Weights of a small mixture-of-experts language model, trained from scratch on English Wikipedia: 96 experts in each of 10 layers.
Below are experts of layer 8 (counted from 0) of a mixture-of-experts language model. Rows are named router (the router's row for the expert), up (a neuron's input weights, with its number) and show model dimensions 64-127. Each number is 500 + 40 x the weight over its row's rms, rounded and kept within 0 to 999. Numbers have three digits each.
After each expert's rows: "mostly gets" lists some tokens that are sent to it at least half of the time. This comes from a sample of Wikipedia text that the model never trained on.

# expert 34
router:544508515541460491456480461483484539492467492561495567476510494524502494516466541483554543537405479524477511455522442469527478541482476506500496478536521546436485509565604455512531449546458480
up0:487508607509529567510402483496558513490415561488528524505546498457535417548458452593551436543468457466532481519521507514588519444498523566456514483507522548465525467547527534452543466508496491
up1:535500562475514496552397475400504565468485529494494496419497527531439504470453524548580491474548475515515468559478512539510430507552495538497492508526588508549554501558479477574503445517521542
up2:509517530478500494491533433509526534540497471561430525555528532522487505504469508523538580562543470502456512527501500510474490462448461547504479514539528551538457470511482440503568452623435465
up3:479483482458569544549437474541537478500517459513483455497436527568485438549468522490534529471415526441534505527404544553429485539509568504495466467559474495440521439495520453481516465496442470
mostly gets: " Portug", "ñ", "ón", "ão", " Mex", "ía"

# expert 49
router:489491452525482489492423472505449548514502528482481566476489466536546524449485537534520487494550484539533534482570506495518528502424519472546487439579424508477450558547510518567451474486487458
up0:527532563506501540477495474477460478590489508504537538421521495540506494485482534486484503474590455528565426517548495485487509440548476443460525572508535457439522486449495516480502504588505492
up1:482470484493509506442555525482468457507507485492494575475486482510507463408532457540557538441479517491454420492530509594479484562537427446541551567526469492517547427491516525501513556511494465
up2:498596515491553491490523444553495514493511493515444500489482549532527474471562570492454511480516497461504472594528447514586474555472483507467423480559496493413522550530451557525531472539543496
up3:441414456538515499498546501481471462517464575506438501495503509501417503481528447509431464484460466529514447478500499462497425509515431525452542519550453485453545479432549425513540575505530440
mostly gets: " h", " un", " Un", " gen", " dis", " prot"

# expert 61
router:467517497546520524466501535496472407489578534408556467480580508563543552502538478564539521543489510467466536463489505428530520488487477493516533513412526508547427466485526532491515463531546491
up0:573505447449546478465482465513486434543469600541547478576417494463564524515468437504481516502515518455530505485443540486541451554426417522518467517509503470547474461529499455425543466511454529
up1:520488487477481518616468469440507495424491500415500475591544469510541523479455503559447505497506523484445459521444455433472476515551544475516401447535513548501512514535501457540472545462471489
up2:552478469508525505466505507417486469527528527481538543520557527494503556494597468468508537536447500583469499528440457480530513507466503491405410502548457486469539435490510482471466510522439481
up3:501509498539463511499462495602496449529506565482537554436462556507481563425493562491571508492526487424494539498495494579546466529482437518411449518524517524454463581489472437546492510547529494
mostly gets: " free", " large", " significant", " possible", "itive", "ible"

# expert 93
router:521479523464536447485505538538536472516424534546527550474448555528526453562524539458505501495441502459483472547550471549517512585543577476523486574406544506577473544395490547482466489503493533
up0:522511514510512503494522459472428537453494568537494489536420493489489544524478541474534499472432519448469502443506514495508471515509548493514430471534500490465473514426605420455504563510523454
up1:532551463576561483472499553484536511534499467512483514521570484537536547480514408525478590453458529505520611478568503458501535491462577430533556592504459535524519516451551450559547482472515477
up2:546557529458515509511405471474478547473442468479616529554545535489556503453474541523462410524436516460524480469472494496475506556567597527560432440539486483501533527497554513557472463498454514
up3:478482487485541483493498508497527563559462395538473464494480507407467516516563506498469544471541500536486486497463442574520505469515543550481389515524448518469500534491473471462563534526509545
mostly gets: " red", "ul", "inn", "R", " However", " Red"

# expert 79
router:511492531523549503434591528497594491491389510512481495487454530541425481465595546518441536464450490494498521458512494510520447414548492479525569549451590547581487462554513487472449491468495495
up0:489453572525464535563421546550503515585435500490497430519465510457464455541486430540551524413519475471543550462539492507541478571496435537515527475423460416414440519472535524523532525459502460
up1:519560503443479508452487478480473570484436467441486536475533597518475517577542589444538510511511454473457546439538533493544501495583422430550454473493495482525456469533496503450505456504476561
up2:586480514484525507511433486519478510486472472526441465486471420485490451492464473490550532520550560505483464524560488523426482490450527502504470498523522503515460483566543492647441495480456511
up3:492533564532546502559494500585520553520414532526551543491457500491581486501516474468440462563467468493478536537478504465558511502511464523537537429485516484487539520509436495456571485468461466
mostly gets: ".\n\n", ".\"\n\n", "\".\n\n", "\".", ").\n\n", ".\""

# expert 57
router:482524449475479566538567450509448457490574475492515524524567529472529426463532519497493441511510525520582525439436499448513492526483543451478542481450419505530464547490536458473485490473464439
up0:545510546543553484556457511459523472431485515472504549516586498492541537502501520421478517427545482548540526532555510438515536398481524493454540465484560481438555508445488547576577497489503525
up1:424541506434484464521557496537476498461445531487466515516638531540506496522496450532458527437445460464552489415497528537537490542507484430475530554525528474463485511566522519478448467517461494
up2:469496454537467427480470485507451540529497533418522508564541513470541508512561585482535571508530513452479519454515501519535515495436483455477557438514519478504575492487572510554460458516481520
up3:536512491490554551555584474519494501448490518503514429474443616486468491462510476440572470476488503490529528496496497488467462463480455447458476511461467426497491462533544504522544533542541479
mostly gets: " c", " sc", " b", " comp", " pr", " te"

# expert 8
router:473465507488535524492568467476487509510497568495543490487506467502539453397508439479494423488473570500539586412400509542520569452515466479516553487602548518453424520554515462497459471449443501
up0:513512502557447469537457467472439498549444484473573484465546527486529518453465474529477472379581495491494524460456494547515570444546515521513543488516516463460445506513488444497518505471477558
up1:456424461466442488466481528498433541476548561469482475547502574473545475489479531540444480488533491484453442507493481454527441544425463524469557480560423563481439517519511491492457454478558523
up2:500525517541539493472434493472463535476546586493490545527542499501493507431476554453461481499443467489533480515505563497522484504464604526529409578534502530461533495492421448486488502464516439
up3:494517545560465517500555497508507506482417531458541482543517477545562501453529548585493509488559487468481443422552537461503578504476486495475453534491499523407528542527500437534498521504447474
mostly gets: " spec", " th", " fig", " earl", " reg", " circ"

# expert 89
router:516542489472498423476483496468555602503510553507583515492521557428551493537497467509467466531541507490519492522471459502470491485487503523438433485511525479494484450502539473511492522495582538
up0:481453498474563490448383438491541490554489514518531531515490413545513519491501502468501539547519505486520532445486488506422560448511484524433521438523496477492490441464482440508518553582527479
up1:454508480498517449414495509540534503454482448482469489579490544472494505547509619478448517513467533592485610487558566510509513599452443486487498467498550540532526495479496491516481465471476491
up2:568484483441426504459464448486512394521476543429439424492460467425533524526509594549509546462516500488498559426546553495524499516375470509540547514500512491513483499470558450493534545568558494
up3:469546476530580480442489481503477519504481527505508554467537521448447483444515464526484536452513523442472533473523581536500542484523545548527487500569536499558464501464580483576485508512511476
mostly gets: ")\n", " U", "\n", ";\n", "\"\n", " same"

# expert 9
router:483472496538474495450488541562510550528473544495507451529523481535467593538570527601565446483494476503570546540468523432460564498501485462546534480482471473499515519499542472493513453567539471
up0:486562499519476472575495433517496513512433473493507444557493504530536486522402522496504536500481535434565515495530469533443461573500440578520510534588501457491485489517509478479459479504446457
up1:494479452492516503517446507485467495504425507563475486561480495490530507552586527467495520527534435439590560507485506465567523538480432444492531521536504436488465464475474493444527463540572454
up2:452493481478502493464514480556466525527501470532542525553450575536499514570491414511477490530494447495508511527455462517478511465454530467553496498408536477516476480558570514478487503596500605
up3:489455506493502504494518496564472507514506574434501466499472445461529508444491469533483526511488513468547469497477518496433541493502502532513500495506530447556490583490534522447486509502533504
mostly gets: " guitar", " main", " strong", " singer", " great", " hard"

# expert 45
router:427495450504505445526401539505490540511504521457510466464453496458528386451493519512526401533506452540509537477504493454518520506480560537487500525567497468491573564528439537579460476476544515
up0:513457496476521508463425460507484534434484477415482573487505455515500402565467516511487518473432493461469532488551502491506491502474482528446439562475494537510486543569581480482435466544525467
up1:490442495448505470469543478459544471501464514496569531477507510502551523494476522509513473495639471502518465541542527513491469521474476488499486553591525558426537473470467490570497440445536530
up2:465498590512474486491527470467493495542434450485515506467551542487468486486516474562595532428467470428489545529503498510518512494469451536555543498483525511508532497503493499522536471547498574
up3:515447494516478613546483575508536527469514505584506490525444513450476553501527438475520565516512480476493534474499487500570523527499488452392466482459479519362452513476497527534487507515482460
mostly gets: " t", " T", "-t", " Techn", "T", " Syn"

# expert 37
router:450537518551496478535538483552488500499473470457492470514483531525542542523470466486556433473534527497517508474474487535390549517564485466513524433466581535488542548443507504530529489541480428
up0:546479560592523502543489537581518464512532486481499465477496463526422514551561465499512493496513512548527457428466415529420521423527455579511460512489495543551498501474408484494487440505519475
up1:577456549497462536527510479551560548534470516478458544472483503521395551519549539493468492512526516482482494462540494521462511545529498477396540402551519417481534475529445516462581500442534500
up2:529551516514472536527493466457495458509545447535445587454480444496432494553532521550459516461551469435451502427502456487488467491493480424465473488495493481503422539612480509469502481595494497
up3:514495531526452518414520507495479554499498464458544438518482479572572552537542491536524506468478539555517517399497521409533481467481599555490507507517484466485574550498500436494492536498428484
mostly gets: " by", "with", " joined", " named", " appointed", " defeated"

# expert 51
router:537549486501502492587513484480457494494509545423518559508540500541509501486502478520521475551463490517464480382556490436513519531511416443505541497490477485504470509522464550484542503472507497
up0:550520531499503490576513481508493559530486448507533483495513460464487457471489479496515486452460474557478466486494514437555512532481488504478408498549463424507497563525578434525533547536480517
up1:482523463486498490482488526472524485502459529518492511513582503447464452547505444505524504524498453529566466510424418524479438510424502488485493482566459467519553467530475545560517475568506511
up2:551511515515506493529455467498409469488456505494502570474563505516490498541476540507586556499473478570519430439494586468545438526439527469522483576561567496479507457515469461490500512502484531
up3:510525466571458526458475506567506546472443489490547517498528512449490515469519437497441563462534527509420521465551508451531457503511505422474511545468485513500464459530447531495518504502479516
mostly gets: "pite", " without", " to", " using", " for", " with"

# expert 81
router:490562556488520406480507506479559510488466565535476502463488489492470482473488429543528526454523550440480479451555478441519493445552592482464557509468480510508494498539404454518498514598498516
up0:502505477526515504549534504561527560528510442506502510481556505479487513449483514470531452545450464474497532482568470497585441502512546469461467571463516548407467463572543454484508426490467482
up1:465467459466570554482509486410525459467506500444495462583484451451515543541475458482518472520556525471405451501496475553465552508509493467529523506461459485483502488525515518504536505476478474
up2:467486528503480521462478473467493450543501536452527446516634503504462475504455504551511508408474422553464474533523455523485440532419489528569439580500554515444472474477472547498600520450531460
up3:529528520484510589465567453483560545476502513568479477484533484534480417464535434427565531555491478504537521520530438494520490501435471457543502448505563527467499509535416468499450546559487502
mostly gets: " |\n", "\"\n", "|---|---|---|---", "|---|---|---|---|\n", "|---|---|---|\n", "|---|---|---|---|---|\n"

# expert 22
router:461544502576550604491499489420502506492433527487539508452465492492551499479540448396481524429499499486452490413558499497504493564490480488508491505492509408499492471520524442483531466568483534
up0:485526515503493546562469521458484578476453545537433478542474576520497501522508531503480482444532491488480532480505429473508496508454510493434489608469455514537544502479532500539500476448572482
up1:469501473560514540560515566490486504477408558568440473550435442491485514485516498513536556475470423550558481417481490508450522552480573474496574599513518523533472528515503459460512473426520523
up2:471555478460525447530403526560534477536476501476521595510516443502496550566559479510474529415525467464505455462471573515523522540537522550484539507463520453477467443496463490547543489432501549
up3:485452458467511527438456489532517522470473498455533550464510560597504533494429448558397534537494512545469492480410458534505538535555575522491490481500474557439543494461513559487445524502513504
mostly gets: " pl", " stud", "ific", " such", " Stud", " resp"

# expert 38
router:507534510582502549533560516556498468389453484466478475461440504478456506486444534505516505528532487493508477545447524505498552405527497503472531497543472514506410533466493443537473526506479535
up0:492457500522516506450519448467462579508464485478459498521547540534506503502494441515504487487534501476493520480463556499558463485490499510435479465592571459445486537527495464525497482414471450
up1:479499544517535541526508488487490515532497504479585504509433484537518480547550500476498541514523562432494516420475502460539461495491588534548494562555493461489511504442440465547456492506458504
up2:510459477479505484530524470522428525491445460530481405547537551479452475447514445498558529434535455494493443488522475534537450581544545433499457487514540457498473413523505461514467544498520559
up3:525479453477478520464448488426484419539455535556474582525463490488573603538454458519560535514488481516499515461427502475423507503515501461534499565490508515433488541454476487503468511441531548
mostly gets: "ph", " Gall", " Columb", " Arch", "oph", "rat"

# expert 94
router:444508471483422501467526521469428441460542429592473419490473561520495536566470394446517472504513463529521472525490536551527503494479528489501409487517565456551439605467540464508517413452471478
up0:441448400521536508530481476548530498502499548416520588434455494532572515544490544533518511509516495527475475515569515457539533497584454557563541516533438471492450465489494424492488470530513520
up1:516532439485473566511484497489493506478522538575468523542456494516528440486491481421567504465533450490484526494517474477440514527528483528477394563479530517543538520482505477537532527463496419
up2:510577477473598488445417496477488552485554484502614523459518488472491546432525496550468483477508485483446429510450567422546469506444499515501439463487540547550578524578528486544535484531454532
up3:458491487510494436551463480503518525441391568480448492474538499485482516510531501529541546490463479509540417550569440492456498523478455497434433549454425518561436494507490487547515545543609450
mostly gets: " M", " l", " re", " J", " Re", "-M"

# expert 30
router:502512437509512510530539452488472439546493529519502559429499537447449501491496510501524507468461525402510443497501499504539450519582536509533519457445496474503546503535553572496494592519503539
up0:559525486551471486489455492495423473594461499567487482487508545487476444550545495510526552513505511442458550519432535512539450521452452517533491480456435523582527525504498524540465537495433412
up1:488441506464435513417562524452469515466475480507477497462520518546551512436544489512495450512501546427567494558562564515511535488514547466554455521515456477581523574548518513514397457470572447
up2:511468503470467427467549489423523455520438529506432497559531539483471484500568519518439507546483508493472476487460532498429482441426479511526480578573549466538503515489519463427509530529510492
up3:506510472577532518477569535430556503480526450486518490555510475475525537472527551503472538505543549475533459530513538527487435579490488474405524424476527469469612534475481492498453504502562555
mostly gets: "\",", ",\"", "),", " ,", ",", ".,"